{"num_hidden_layers": 8, "hidden_size": 768, "n_experts": 80, "experts_per_token": 4, "d_expert": 224, "d_shared_expert": 0, "hidden_act": "gelu", "moe_layers": [1, 3, 5, 7], "router_score": "sigmoid", "normalize_top_k": true, "routed_scale": 2.5, "balance_loss": 0.000158, "balance_bias": true, "router_logit_norm": 1.0, "router_bias": true, "n_groups": 8, "groups_per_token": 4, "init_std_router": 0.0244, "lr_router": 0.00103, "vocab_size": 10839, "norm": "rmsnorm", "norm_eps": 1e-05, "tie_word_embeddings": true, "optimizer": "muon", "learning_rate": 0.0176, "beta1": 0.93, "max_grad_norm": 2.0, "batch_tokens": [65536, 131072], "max_seq_len": 1024, "train_tokens": 1042000000, "max_steps": 11258, "dataset": "wikipedia_en"}
Below are experts of layer 3 (counted from 0) of a mixture-of-experts language model. Rows are named router (the router's row for the expert), up (a neuron's input weights, with its number) and show model dimensions 192-383. Each number is 128 + 32 x the weight over its row's rms, rounded and kept within 0 to 255. Numbers have three digits each.
After each expert's rows: a language model's description of what the expert responds to. This comes from a sample of Wikipedia text that the model never trained on.

# expert 26
router:125081151108120179123134125160109160130129094159071120154096140126099147173149125142104174141179146162194116077097127106158124115119174107131096138137081187073139091136119141104128107111105203177127079101132177132119131125166132080124152094185140153083165119211185174144109176121055112075175121146152098136110117078144207125192108130183083106177109097157136107074140150170071131125128111117151152148147164144169141136162110118160107151087171129118120082146129069170177114091136130108139134165127168158129069154133131204155130187228142115094196116096142142117140125151096116141
up0:150115149115153146110106135136076125114082167108112148139125158078130099190165088160039148143086118140132066092177127129070153138144091086151124159143154072151122121148110126122138118163143093073185097090120139190179117140111126137079141124123118108112120140144074166101118166128146127117140099080174165104109133121102101152145177149092099191110141197164087161121117206110132130162093118167058085113163170145082104182174102132134130120155132098125121093169189143187139183142107149127183120060136067209156091142089167107119124086119105121123162123170080130104145150118117120150
It responds to: Mid-word letter pieces. Short inner pieces of names and words after an initial capital, such as Ch-as, Los Angeles, plus possessive 's after nouns.

# expert 14
router:077218100122167116126150152159137084164105104149145076120130150161092093117130115133102155115104072085087100186130142129120106126129133063091160141143125149083089152106099107188142146128112132069161104133095122147177138193158132165082123127103178139041175142143130072186141116104202147104091112079139125117078088115098107158124126114089161105134102164114141089106079179152136162140128145131140118101158118142145139123036194184124126156168109150113119169172156104082166156076082103112189148134138128091075157079115156103122144121080100154082119062100126135134116129130128115172
up0:093186140079169082155107143125114124140139065128148172133129080177118130156141084121142147138068088128058058110097115160118152152115124115144117053122142119145133152172155115153148134145078148099128202123114136134134086100133102117146104116157090122137135091142119098115062144146130148133102135120104124121166172158130094122153177145176128131072199112088126105098168098101134164192193148078093098137148123091168131090114130168080108101091152179131093120115092116087139116117139177118130122151153106152168113117124064099100069133167152095144168129102056087166097137064111110165
It responds to: Function words, adjective suffixes. Mostly the, and, The, possessive 's, and adjective endings like -ical, -ian, -ist, after of or paragraph breaks.

# expert 25
router:108140162059111146108147207205091113131087094196078088135113102146091172051178102139138133087133118193178086128118092130199115123094143179129124092131185163179122083107075170113138081156081107184153171106148102121077112134144166072152161137077102154162068150128153125067103145117110157106118111127094151140100159092107096147121113121110102052153116112092081141127107166151131091132107132120133098123141106114177153094117142155162179141158144125085114132182149068135130176153175201104160098130158138133160108139130149152109172178120108077138118149107161106153132185177113162154
up0:135124103087169188142174129154134088087102170115098075116209098104120180147123083136177100186113146154082165149111138070159144089158129143073116127181157055140155141150115214115153095120163099114117132121164088180090138118085092132165128120141166155187030140175135166160104109152086129109135140130088125112126086098089158177155105075182081145154094137175098126112171088119107104121128140087168129140120094145105170078122139139187108157179097134177175195140144099089151089151139165089129070113149136089113077097141142126073105128100190130140138164140108058111157122177128120138
It responds to: Initial capital letters. Single capital-letter pieces that begin names or acronyms (T, M, F, D), and line-initial dashes in infobox career lists.

# expert 44
router:178100112116129123100158130151140139110120210095120088090105065105132136139193099097068117140095139116100155099105132151141145058110142142104157137142140111094107137150107138118157149083089066069163124129091165093133129075155146194129154176110132171110067096122165125137062094111167116111105132116114152132116110167094112076147103099104086138145172085135145158151121156095171096146124173105129135148122219147157117140120130161157177083168084071176114159096067062088182097158113089120156168149146058108068112129135085203148083154184151121126172142094090068146128129145144129059
up0:158170153172083118129075144113108109125150152122140109094138075134152106173169159190134132175058141164094174071145141122134090098072111089140090090103137092047087085115041090073122056118113150082096081061093125159157127056104183147068165141146158181123114110165093161122130153160142120180150185161134131102122153141153122142126144115073095102080135105136174161135091192124108120121117158137166129105135140094086120146122133120106148132104141096121088121074151142151106113152153176152170148125139193128102193074101138138116136098070192147100128084107128126142139108063123135091
It responds to: Colons and quantifiers. Colons after infobox labels like Position:, plus words like any, every, required and enough, and % signs.

# expert 57
router:122112157079097123107141118166122151152127134148061112116165085110090150124154109159140140144191069123085107160163136119145120129086147163075140087161123142167161113103089162109129122117188122158107102129113110142117114138156103142132121077083166121137181071131106164183094159125073138176129105128118130138194161132169119144141114131128137166140149130083159150114123147100125190127134147197132207139099149106124078105118106085174193101128110140132106077123165097135116041145115123093096133119140173174128156157100106127098155076158113079155169171190129218116133098133120149110
up0:104137123164128148166126103132138083133093137119110102109149146119109161098093135135110146168137107157117098131139153168073098148164134152088144106186135112088129104144095133110146100134137168124134181129091122131147131138138106135162164127129100127119089111139098075111021175232144150083143120159200110125069151106087135118139153126114179153157046151153083135072124132139094167088125122206079115162136120087106137054096138155081159106070062093145139081120099094105140093174135120165169156092134146130166113170123065119079115116158110113124130120158109094168071173119056111099
It responds to: Foreign word endings. Ending pieces of foreign and place names, such as -ić, -ová, -illo, -os, -ee, Micron-es-ia; also words like Some, others, following.

# expert 22
router:146143130095114183131104148072171078121103111123118120099090143165133126133138106087079103084101166145091104122105102093139147139120127110111082142142154149163124181131143113163118161108086129132146147154129147132121151089141132153136146123107165151060156144109181148180084102099176179152145093181147130113131199187137090115154125187161162102142159098051139137132089137129127059140066103138155136096148098089144123130170137108159152146131133162142114120153080161135188138124060125159108118112173122111127102176109149079162112094172091094153085174146132054137142157190108098088
up0:107164090117187118160118158151110082111189126068092117130114097127116092106143132129223109167120141168149135164131116132133102160097176179077122095103117124094124127081108160123131170151142128143175091168098130132143138135123089098166136150086125110142175099155074105059169140099132163115134116133169099125110097134133095125135102101108108083120149158148154141136080149074103134081128150176124151153153122139115146138152149099146155135131122101101151105133133038117127157124131153126115154186129142120119116169150145152170085135117112179131145141132153148105119097146069131104
It responds to: Clause connectors and acronyms. Commas, periods and conjunctions (and, but, or, where, whom) joining clauses, plus final letters of acronyms like CDU, IBM, BPG.

# expert 36
router:083122180105127163074123143106118046110100103129154105139105160168127156112124131098172119080087156174126093095114153106144114177086108115111166129097096163111123159109059192168125146080101163149118192120145178157133091125106143102130121216127128108177144145115093120123138129146127110127057093114132152160140059173099112098121093137111204088135154128130140141136087068095160126127094136155123150175215103151175169142147078117059137131139144152116119109199123118134129112121106047159146116117069106135105102083126087090155120076089156085139127096135068127143158170143066110123
up0:128155147120117158176126146208091135182136113136091136164106152146151144163113141077104085171189092126107150145196163076108129146085093120155189106101111115108161129104075073096088160162087143143153160062131178106123129089137122155151075128125137104129160131094143123147194122096140152124133121127115155163101102117141174101191146126131129157104100102092108092092135103122088144081139115151061130143107084133149094108103101156084164178101110091107118119144131131160102208137171141180125143132124125060158120104101088121213064170081117138120146140071178140082141161074115111066
It responds to: Century digits, auxiliaries. Year prefixes like 201, 199, 193 in birth dates and tables, plus auxiliary verbs have, has, had, is.

# expert 38
router:127174133138087094130120195143135133113063147134124144090132115157079150150094134100101128125105122165105175180160089128108136143081136148080133114183136136137111218092180047112159138122126100177144123204074096116087136113094136116170161093099153138108149097079118167067196088087112125144170128162104096080105166119106147119157147149069111082163162102132087128161098140117179173163144141171131177168056152107145168120102108131184142164093122119096168163183116113071118053150120166105096150140169123088093148149088131206160083105161175148105205157163146077136174132155102144103
up0:125142118054090148187064119115138163076144175110136096148136150185108178154086119153165182120096112141110157151141114137156143140117095079090165152101139081127142153168123117152032077123146077170134087219150140115130082130104058144117144119133084128118104141132117208109124127102096103168170124147183101129043073080113116121158163150193126151140136152127148133118127078098095182098142132095155154131083081087143087131081121104047115154083188109118118166151125069142088148162187141138101182091143116130074147117098177125125083117089136147180132101113132078129143202071099053113
It responds to: Counts in tables. Stat numbers in sports league tables (played, won, points) and spelled counts like five, several and many.

# expert 43
router:189170093098078208088156157141121143123079130132149115134129142155119120124160088143155132123099141123129131085069099088158129116052192131175184148155110141103130124116109110168149050091168155163142128144093095120128126123159137091162222171066163162107130105109175164102157099122129113149119143164159122129170140101062128132101122105112102084120188117071164091111160161163122048145106141103126138197120136066217153088109112105159176130099122136163154136129155110063159119166083150175095112163088091157120080118050141088160184134205124114152134165119168079108122136129132084195
up0:138169172165094134137132125048137126122111181130148181111165126157132170100159098143110160119081143071088098110109167152115177113106097100053101151108119074166132130219107156118104147159187123127122124125181114143152084089134155174157119131088190121121079114090116119069170167172130138168125152128152138168107099138092137145106138143156111151154105119120091110165101047150134166131108118097178126161129133141155159128125096112087156207152172178156135113113120128141143168129158123154132128109164051104114085143112077085157125101146166156115140160122197098096173129139125197064
It responds to: Determiners and articles. Articles and possessive determiners such as the, a, this, its, their, usually after a preposition, as in at the, in the.

# expert 55
router:182115111110144157117140156155138167225070140223143142128128120105110143127086139099090175124127097121130118150089150080169148143124125181133172126128093155102141096163041156071127113129148167051113155119095071128121129137162146100114160112132171161155091130066128063057116139064136105103142119177131098172143210120149178182125093133134094049107144094124145147095136143150115107140148130195152145127103145155105155134146054129176180149098106057173091103189123164119109079126155148168086140125157173122153107165122112128161182141159160163165128115078154123133147160160076095132
up0:150166105151142155128151083143136133106139043121112125165167127147121106167105121100129143160117202143103077115139161074127136127193194123144154179171089157154052103135146113162041184112133141122089125119089118140061119123122112103163106161109166102140197109105125046109128100156110117109188152086149113124084161160120124162178119167122139115092155188097137122169149138102134182138133132157163108092196076142094207119150091122111159118068073102129122086150078081088130154114174156171149095186152109108117137152142134143134098129158093141137089099072153104114110164188133132095
It responds to: Section breaks and headings. Paragraph-ending breaks, heading closers like ==, and table row ends, plus name-start pieces such as Mc, Mac, San, Don.

# expert 29
router:157130115128125130114138188155184164166142103136145126107108146114150140116091139129121145103044159135152174067140124078079117134093159114117154069147160127159152101134110106225118161147112175114090113084127160132085147119147154157153132132152147147111117088185121149166070111137072126164116119099128127140127083183111121110171138124135143124128134157060124174129185086139122123129135143167061148152074126137184131114067113101095167131116067161134140125093097190063132158146171082152128161121095106109150127167143096057178144197132102130091198117068095090115138091117111075160
up0:073132136182076157147132144133107120121195044141137101121110111120101111072120079108117159117070129184101143118135156093119151146093093127182161122153110112140173117227103125122100136178172126102154137092116128096156099073099083140082111129156099124139085173146151143147125114157119179164135122171064231126125150122181088123089067107125157193147113142083119127107147135105118080169148159204159120138120110107134170141151078080134115076152092143172100117149145056136128114157118159182117150157126167105136154142192154125132144137209100084076156085180117118099118180155146115136
It responds to: Copulas and superscripts. Verbs was, is, were, been, began, became after he or it, plus superscript and subscript markup like ^{ and _{.

# expert 1
router:097142139129095135123176117146174081125080121163093151178098105116113075165164133095132165150108106177191154114157128127138128093105116219112155139123123161126092090105149138127086144096184221142157129133065108136076160164125168100131145084106111155167069145113127167113190160151146145108204053143113137109103107073118107127130143080166033091160148071129102150119082115141136075151126142096071089115186122122152154115119181114128123092120108050137152075159100064177150131125134137111115151133070164127095106129162123187148124161182110171170151163115128128097152157153136097113
up0:119122165160077156142113190108104120070159129126088171170075095116116182058111156126155127171148149138123123117167118176138103111152107125114112173098149092113130117191154149173186167125121070099169098107138127149092115092121076124100153128100146110100157108074085115145117137075139097141156130128121146180121104126157160112130150143178138121137169045104167087137146163112116144164113161156162157087086046109120138139138139095108126145130102157115148137103165134155097121125171136117137094105075084114113082119147149136179089121193122101127129159135127110117133142179150119131
It responds to: Capitalized name-initial pieces. First piece of proper names and place names, often a single capital letter, e.g. New (York), Cal, Bo, Mc, E.

# expert 60
router:145134117116103150141063117138142042144130153149098132160075074121110127129118133143113136109171139102192069118074122135166114131096131135144205131112180119106113101134112178153166141127182177130148114200163137126071077131168122044097135102122147125118113128162117168191109090069194125210111110132160148125152175074107144146099164099053102109110112135099162151112133149091127141175085095080077091140124125106120128107143033112160147112157037060142110129142155067087137143099129136159116134167107120165125088127116182162114086171149097100120090122144140157125133060111106211107
up0:132108084148078088158117161116134096130155129124120111100115131095073098103077158169100133123133140196143168156095141160091155134162145146071114131125127142098118184076181106105116082135131114146165112156143097113195123088094109119105067150140132133125161112162133134161116180128128106113134141120123166130152102156113096116130136112137147086161120088140160131108094118146156174086101116135144077166132108175102139131138117147108129126150159140166201173024132122123079146114160103107160144151094106154123174135127089139199106114151127180157186079136130104109129080166115115213
It responds to: Surname and placename endings. Final pieces of surnames, placenames and species names after a consonant, such as -stein, -ley, -son, -i, -a (Munshi, Philbin).

# expert 56
router:177131070144135149101085120163169132105119134157201090072115135123080185118107148130081106149159146133147078157159103092110121117062150150114186106132155094101153109094163144171110119139077103114097116099109161126183130127178181160131130082207153111126101155164145083171088105189161072112133103194157112148081169095116137167129117167136175056113146093166181141112105127176100099135079073157105128149125139104058170103126146162185065149183116122104147161153112081160175188092136133077124159146107091190173079068122127145093089113106100161238143153120140045141163126116105110163
up0:173126122223130095139138115172136161153096089150085209146088173118099117157082161087119116159112117126172158134109102089088106139148088119117105156103169118097102116131122130191127186083124084134191133127122134127168102067116109093074138057089122127088125153131141048093145142131168111075114116191186171064131148101131157112135113076131181118061109144108097079159143092142118074122161142102109159032106130149099141127102160153129083122143177054087119134116124158193165184159142131154155210160153118128162116136162212114095056163133108151083143128116120124083090134124109054168
It responds to: Prepositions. Prepositions like in, on, at, by, during and under, especially on before dates, as in debut on 8 August.

# expert 58
router:143131080087102127094118138116118109076158072140088080094153170200127095142123130114117129116091176084134076080136122104118118175132137138167144171146132131142094173149135089119145096135124079102114217142117173124110127088112159157143151133110161115143171145107179128143105161095157169124087100150126129074154091142104162108129136134126141110172107184133134134145081176161130106109091091128126163138162189099157114111157156079131103101162098154132162170139120074054063141202110110133125167138185147143139085135112124142143104170140121093156139142096089091136116135192156051095
up0:159130134112084158078121122111152084111142181080153125089114174117175097102227187152112078182093136135090131124116122179126154171115119153108103125074129089183153097201176088101094111189053125091184162103170167128137099100150126127087132175087168133110097116131166104092168091137117142144104073115100130170153149166082138150150171171097093162167117140129117092105130218114143113140124124169129139193147086102160113122105181149152085092154067113155119116158115100105167072081183136156146119110141197124113128117115093072169105127158062097095196118153176132139089147180175081139
It responds to: Sentence ends and additive adverbs. Periods, table pipes and dashes, plus adverbs like also, including, mainly, eventually, additionally following a subject or comma.

# expert 12
router:174102147126083118121128152135118127147050092124155137096098146161117125105142114162097028114160136144151152086104106108127079108131093109131139090139112121184098200061121100186145146138143151097089076125130071140115173119070114131132155144125122148086134156134114133147093127123119138152150150141108105127184155093075070085155121140190103091117126042126144160129172078143131155161074148130116158109119093125151132130105139143145175116069104133132126104122091112072115148148105138108144097153140164118144104145067135119134156139115108138144131135108152103129132131206143090127
up0:136142100142119190147145135116134141083127119110121104112109118149153062107195143132075122128141113086147167163122148121132169117095102153141134151122153091118130192108165126152164162110147125113122172149117119100177167070077137176115073203128083139105147122133114158113085104100149141154130155127065050101169113126158113147175173064175131101122157094177148110137142155078118102054128147093121094153075173132123148130142125109162135064159111070159117090174142123151170111189135099082164131124126177095152174101154090128125111115146131094128127115190097200107146144156188095137
It responds to: Conjunctions, commas, fragments. Commas, "and", "all", "but" joining list items or clauses, plus mid-name pieces like ir, and, av (McDormand, Smirnoff).

# expert 13
router:198151126112115157149170174116129112144084094135108191144169138117087139088216114105164186113157167156175092126115131156173112145147114200169115140126099129112098186105119136112089118123122100126137137136095154163110122131195139078135137124108149123097112128095078118094116129124121143123144177107139127135075120088141191100112144098108086142149116173118099128132073125166119086155111088139136132096183110105119136117140114179129085116141095081154161106138127126114183176152103099108083145121115137134188176139134199133067155066066117084125088138155195120119145124152132134111
up0:090116126085100078097131099164062117167082102125176162127125215123157144148162159186116108120155118096164129133128114157122185153137116099130197125144132062103143124122140020144086131192106156100107108134135075162086073097230148107133149151161131125122086186115089160130139196134134135179186174112110087125092152112108109119130111142099107091131145108146072148023123092135153119129156119127166164064096087085123110122048083143139179151135127116132101118132126121139128168071118120079164134098117136095131137148126102110119147171129097186158144133161144081099103122075082091142
It responds to: Hyphenated fragments, from. Hyphen-prefixed word pieces like -l, -s, -c, capital fragments such as Ch or R, the word from in track lists, and table dashes.

# expert 46
router:114122115198132133123048150116106087146136169102101187127113175117188048160131153114072086109160162098167125123089152115181135124031189140153081082125134165134105118115144119144112156100156099125192081165133064133123131137116167046070173085164134108125120094147189196140160131166140128112144115145111121146077127182090095137165182150126144167128115082128162110127044119163101091137091108182147135160107102122114091114116132122141093122097106083133146150097149108130108150111151165068124073102111112175137123123118128128073090156121104115199093205119160100142162135186127190129
up0:133062157182139157187107167117108074183126169075130134094136129168124116197099148097092113096100120180118153104116149112155127157071108169084134116121103125150079121126195128105120125116154148116119137144169152121101117084177137098119137067132115115152093141083121130158139142096178173100145108132077156105082147136111144181150152174112039177079097138107179139108188141118117155174131148193124079137138104189118098174129103163082123153156105144108071176132162136062107145165142097136204137142112205116153128108176112153135121115119105123142137072139079113118121083129074137111
It responds to: Locative prepositions and "-at". Prepositions in, at, to, of, for and clause-ending commas, plus the piece "at"/"it" inside words like Championnat, Coat.

# expert 20
router:123138109139157126113189144142117117199082116206112117188107077091153184183119126084113119118079163172181146097110117120162100113103160120118138103145107163093121112172126140113157143153100200183124189165137140147129096180170143106080141125123152168162144108165126128094165168072080137094097085075147098163087155117084140104102082136153061098144132105121090150125116140127117111160133117106129139100151135114148124094136140105170142134118120098123159104164107029157167126127116135141070061158061134131180084174155159140066146092178144170149129150100155141112155089098096105157
up0:130071109204155204160192110101128161149064091146101061105170135136102085197163105150106129112152141158099179151130212150128124112134191143121085139138092103147132136125116129173083180110104088152136121127160146165088117127130100165076093134122155106134140102092113146135144087165153076118118137093129126132180107132111078156084145181124107150064131082141162118142173165146160141183121121198145108143168095112102120186100145153093115144122122109076050112102141149159122218127127104099142056136129092141149142210106126129102139128106087130178101138107081111169121112150166117168
It responds to: First names, War. First names like Chris, Robert and David at the start of table cells or lists, plus War/war, New and Mc.

# expert 24
router:132115105128109072110189155078110133139119076103106139143094112127161117094092171146045132125128118135093120087115148109171116119135163158110120142122174133156107160142136060077134122099137131149101115146084126134099136112138114071103185126087156141137116101097153115139153118097097165202109095117144108135059178161130093165072111141061097137141138105110156098174123119126070117132081121126111121085115134097159120131072147162169152096094125101178167099189148097126102194174114122084052124129173128139134142112100109136170105111128143131156167167098134127165118094179088121106
up0:104126160106188079161131095118127100119194152127101091098127163120165136120116121126091132072134052177154091147090125140102118159135136110088118178089135145146140133157145099166170119081107132107162152162149151102137130159101111112145129161114080147178127093118140142159109135204147126172139181114132159166136143154129155136182105100138096075058064213166113177099112133170105143113135084148080098117097129157139120101074122145102229150097121152140138178106156141103094122169161109113148101097112105196174210120135101112083145168096094124152096106169097109124198141100101101147
It responds to: Pronouns and counts. Sentence subject pronouns (he, she, they, it) and count words (two, three, several), plus closing parentheses, semicolons and word endings.

# expert 28
router:099159103061152112123137124045169186154118094088069141118113114060080108095112157171175122148145119089141088145152147139150122132173121074130102135085094170114104159139128110132115150097073130098149099181071117082149148044093128119184101125176117152092094094047161067152156143134106177168147084166174166117078173175124072139155103116053114147173151089156088101124176158080089129137136116115055163123148127086063101121124148114119111120155092152173166155108084121083132150126108090149151118132146122116085132173098116140115115144110144125136147140127140134119138102162201127181
up0:141147093139099156103133108095135181129107132083143130089170117104095128094112148167168106199123101178121143178098160127161161135105143176112136088063131107116192157173118141124054191117130188077101177147084085052119205083131161127098086103113126100081086103113093086150174140119149092134165114117127160148018097088158103107109151127176139145133136135185123088143125134112117092096113136167167181102130146141156127169102179089123111147083163116118167118108139138116103128138104032128108121174153108085161111182082074134060111042108173113118142121095110122139121147115192106090
It responds to: Quantifiers, pronouns, name endings. Possessives and quantifiers (his, her, both, several, two, one), "as" and "and" in prose, and name endings like -en, -er, -o.

# expert 17
router:041117119162113161104168142179120160140135159115083099149130072094099110102133101080134122143152137203135200096142143110123175137134136145114058096152134087185072141088149124126160109140153160143143109122118070106115123117129146158129107130113133095217154096135087078147156148097118107153117178104181110086144109147123135077084139148121128148131138108093128079142154140130125059108106157122140129150159112136168171097144164140134152112139168142087146102100077141118071057163086092117131136117121162120163119120109120079154125051097103134071033134120104159144112118124128100089
up0:133099119118055140159141129155115087114090110152132113193150099141157206145147127159128126187115145093109148159141149096093085124077136158090160116108136125142117111207122170167122176116142089135163126107103093166096050139155113118146153137147112173082175074184118129124109119175115188160163150176190146099064145159081129156061168097167129105153167088134126182126095145184105080102133178120147168086164148100103129159142148080153085196130134130083100096124116082109117123120109114172168107140161149159134133112149043126113148125143120165171133087149146120130181138195100112150
It responds to: Year and number openings. First digit-chunks of years and numbers such as 201, 199, 186, plus spaces and en dashes inside date ranges and tables.

# expert 4
router:116145092099112132093083131125141127120105130191091141150083081123116130161116097154099132160152136131122142155124121098112111185107144085167133062140143145161139084142184145115149157094133138085114137168135141153147089152190144156134142130098119139056099103204147131118061125055168050161179180154150160161164174124124166043073129149133175068142132132113174087163069127097134102137087110091067140175123137123168122107180097110148138143120110163142120087121131097106185066128173120072141152125086127166188124142109091131097145157151117086130125157104123150189109144134154131190
up0:136102137142148147146085138105077134116147132127092143142158098181152144104140109175126133108082145140130140084068138106120115104224164135102123159109118136143144111163172107119050068115107182100159103065137162155126117181105125128091099110108082061125115139091114086079139127067141105151126130065120149085117185174162168117139133138111130108143073184151134102085109132150101143119083088120150150148098143163102133178147131175164136167165189074116078170157128104127113125132159112193105155161102086129141179167183182080094197099156130127145118084128115154109154141106153114116
It responds to: Word-ending suffixes, "of". Mostly word-final pieces like -ed, -ing, -ies, -ized, -f, plus " of" after "most", and death/killed words.

# expert 7
router:127056144112113122154107091091101141122187119190113127110147126157162111195127169187173170157080154178123177135074110139179093077111115167126117113167149167149140160125133119138141207142087141168149114161157040110165074167127099114115102154091146143110107125123086137184094156176080200116154199096111075176065154156227156202118114099144086113137095140147126126109171175148140158104118120131155121098104124151147128132182075098161154140095134121156128098181133138137115091101082162162161114135153074115091123148138135135147117137163152085109091117116200169160130152138119200163
up0:129176132183129141078156077119095121097096170071124153119110195136116138111117181098155155144139108141116096106139146161154139156105111062178147129128099108099176115098096143097076188095123176090144184148163128120147086166117132149117085158157124085135142158180083095111087084169174132084116140108102109146125189126145148174075083132081119144083145092172093098117153096150162185077185160093090138130142097130112138135137105134177096161167111157163091128183126136140176046143153112107136106103176109109062148135110136086116106121158132111139118146103133096161082158160115143081
It responds to: Country and place names. Country, nationality and city name words such as States, American, France, York, plus temporal conjunctions like until, before, but.

# expert 61
router:127158122056112167076155131103153116138113140099083121103128087127175065126116092105133173142142179153107191113109122135148142128151096159114120087136173175135132166095189147122132102098145171130131151073046141144144129131144111153153110091153168143150157152135082078173145137146106134088146121084134122132087082050123187151118119171181142136104101116111104113156105091124087150140122084142101117133152147146120144109176146166172146114170158134124114118132144152133123076136091148153121171129073098137133137151128177161152153209061080140090129122157142147155165109173179154158
up0:091129107103113129137080181130145088164087194089182115121131140124146135185199137148177090138154107078154106167145120170101153081138121110099175148094070122101152104184117154135167157125106113123152163145137073144162145128126094110143130150093138124122173202145159090097094117144089124134106105117105162104088136148134095195091048198173136135086089064109127120152114103107166105146140202141101117084087107123094109161207108110132081155123080179161184155090103094157204084101072164111163132160087145128116175150199161152143116162146165130087090163166163114147090124126152076128
It responds to: Sentence-final periods. Periods ending sentences or quotes (., ".), pipes in result tables, and word endings like -ed before punctuation.

# expert 63
router:162159134154116139129094117092119078173143123193150088100151125135101076109076121118082112098120152086136173175123143109120170127175106118101080116144102093120092155135162104129147133016172100103107158118093124114108090122140102134138132096139159139180069138087045100127130112153125098162141099139139159156186171144121099139077062161082140121093103135142126082128139188080197120142180098166032049173159155133115123115156108119114171096098112140114092173123087108132102155127138140094120172153155150166081133059121106097198151127108079113116114137142139095083103147147119100162
up0:092077153126129095114130133137052112174117170163180148066083117152158121133107133147150167130110170131073100130215113090101153170064076178164115157139091097109090101183119145152220068143196134157148105127206106173128164086125086156155033168117122122139096137149135039126060143105188201088103125159126089149140140176125150086128102148158109154120097122098141074113104122149147155128142159158158061191162102045192111124117114122110092156111103145106103123095135212092118129103127126105178150091080148085161093089150118109087125209158141199198051194102094105150101132117101180115
It responds to: Headings, numbers, relative pronouns. Section heading markers == and ===, numbers and bare spaces in lists and tables, the relative pronouns which and who, and romanized Japanese name pieces.

# expert 5
router:198145123150108129120148138117178130125105129053188108086161164140083120087120122162113113134145207179156076094138123106163155107123122144136130149118195120157123158123122140118120130157078064126059121177121137148107155141105165133110132140115116138106131139128202137155087129092182216108153105134107075132136164113116135166142128097104139076134156123108171101167127090133167150162131144162113123146106125096177125113094129160115139112202130169137171163136160153082151109151131189174117074121104131079109150138076035103127143093177131133124189143057088137110119113171156139118
up0:109104160140142149126168171109210151127176116108095134091168080118079078121133102136137170113127141110122084149112098144071154058112119129058147133106114158129150129168113083131128173147129097150101164095123138130148093152149134134123092082080172130086137135116116157153147142138163190120130143167084118125136148081132203135088177064126121121132111149136117154134139178214150154197135089154190143153131079135166136110110139152149159148108161141091109081100177096140148206151142170092101133120136116102174181127121164103139163156123196117147091121111102142067066171120172117167
It responds to: Commas, conjunctions, prepositions. Commas, and, with, between, than, table-cell pipes and dashes linking items in prose lists, comparisons and sports or statistics tables.

# expert 54
router:117116123148132140118125102122174168127097099127139131096128117105141136122131061111117144162099124083170103112138096150137196194149139100196197131149153090094076112152101100098102080128111073194136153162156145123115173112147169063172180158181101159169151095151170129151146128142139084081154112142138092063148124130110152099204112157079119095153115130167140067108097170136128141150103089114066123183126110114176177120194125140168142088110120116142157164157119093033114068171138098131101121169111077139180075167129162102108144177125126094104139138091128147135135148175091072142
up0:075087126103138123110127118154134118081145173143086211122180091129125091143124165078137121124108150157135120131110159160195119178117153131092137128091131179100121115130073109071114069130100155158158202135136099121174096076144108108166153086152107135087186144165116073063152120147157155153175106174137098132160107154190154100129124094156129186120187168156094089118166097186158069134135122135131098100091086163153110171140112131142060139140162134182076117123127143129134097099178085094080112139147112151132136097145154097075112135091120137158152081163164136083097135157071118079
It responds to: Determiners and possessives. Determiners and possessives before a noun phrase, such as the, its, their, his, new, same, previous.

# expert 19
router:100111105145115145100110151118135205060140106092162101049112129106091136151170152108089152145177187113152086143149101129093105128172097197118145159148128123123173158139159113102092079137126108107139141148130178095108105179123146077148148084160142120113158155092119147104086159162135163079119107153149120080118029118170154165154110102155194105141133134117129159121133167131116162124102140119138154051234123110123147157072168130179150088131124132075110138111158119097118096139094110164163112138103113163110125100122121148207169068067088136139106088148123143128105153123161180178
up0:120105121123111094118120162146139159100138168141097123085176141135070163164120136081128169160053125094127160180112139181133141150105128104134140147142103157159137200120093151082106167127169146110177197124139069123116140143108132041126111205149225098102141037144082117119147144137138132106139152100085103101210108143100054162091128150139150136080084136121173113123180153125122162087192165160126120075157103135103133166132137096151090179164160204113120215128105104107178128121185130109158171117146173119132075171132078120164131133058143114046119112070131175097108125139111109168
It responds to: Table cell separators. Pipe separators in tables, especially right after the first-column name, plus sentence-ending periods and heading markers like ===.

# expert 41
router:172073084096111140140152147146077123126096094131141145145098117071097096126177138127161076133129120123127171138124130116110141130144153098139135095131147103101111119094060124193132140142145168120099191136131129152112164143111136133153151068086144162141093110203126092122058128055150169118146155081143119128139182144169109113125117107088134134137113069086097138178115119154167123119100153086179126092126126135143130119095118161102194099127120099054142108205160188135176150150110110174154131110121125137110054162104192198121121208192096139191103129133158179139166082114095108163
up0:129163083152114117151098109128132135105099096147115155149092065092130153101105148107092136156096130117090093123131148134110103098108145164141164111131086105091109135100148147103163127141137089137155153154075159077148088178154140158115114149086147098161100116138159112089153160141095182087141103151102177070202118195129130130088163132116098132077107121133093142192127100117096133118149203087119129135118118153134163109124069097141083077182184133070095096139162124120127163129066143084131107126108102203122130128078129125098141150112120062094124076109114115098122170104106098088
It responds to: Colons and linking verbs. Colons after infobox or table labels (Full name:, Released:, 8:00) and was, be, been, being, came, went after a subject.

# expert 40
router:136139147072104167151093147127172153171064088161094148133134108109122149111194147082203155106145098161107148112102108114136101084134160156127123081128124136163161123139091111112170107109138177159156136129189125102082070106149052086096145109118128189152061141146149086203058139046096122159133185132110115127118165060105184124055107129148138158157111109160168112144126126114071132145151104147146154138094070142137171147155077111137149147146152116132166140150132083102086152132125128136079073151173189126156111145117201188103174105064128178122119139123157154108119112103149123120
up0:118157169088134114178106118062143148154113125135087147138156176178120099160159127108107150094146138155115157100106141149117157112136069092045124126117164163105103163109089119156125117171161151186110143123187185163153125146119090118120164133151101123125172114100131164117075125070126126094144136092091162091130165093182133124122107110061163139115123107130047108064122071088039226182134119127153050115144202162113099155130091105161140129125105122091161152163110123108129052123098114113138127160172116133137142105099116127136148124113127202082169136119136194105147104145186123110
It responds to: Nationality, gender, group adjectives. Adjectives like European, African, women's, national, World before events or medals, plus word pieces in taxonomy lists and biographies.

# expert 2
router:121168121149146121162154150114137137112160125115140115055107130106177146181074151107127166130145106094043140132125112119102116175163109137125153204113171149109155129147111133147130093128115166144168062087137135085145143175127126181132135132144092100122088164083099142068109162148121130130140102145125116165112063123115103142150148113126168169130147164166097121111188105124113097151139160112134126130168150112075129129130089146131110118156186174137115108106135228117150155118097096156130147123165144131040218118130110132180129117099120125144108091140143150148145108030120130097
up0:147157156118077130105161127076115123107115144122068114153155112137165106081164170118147156096102115134087134162155157099100131139146137162128085116123174083120159168109117104173110144102172103169101085074112144133102087131215089159115133201104114154123128187125077104115122141106087137145142086094154145104110175139126193142159110101115159102147141116129090098099138148109106183137137094139150103115152122129124120121117134090121172141141131120067104144062159118152113147157160171147137115158135108089111151098138148156121128179099108111109085086138169118195187096083055149126
It responds to: Music release details. Tokens in album and song articles: certification words like Platinum, Released and featuring in discographies, chart rows, and track listings.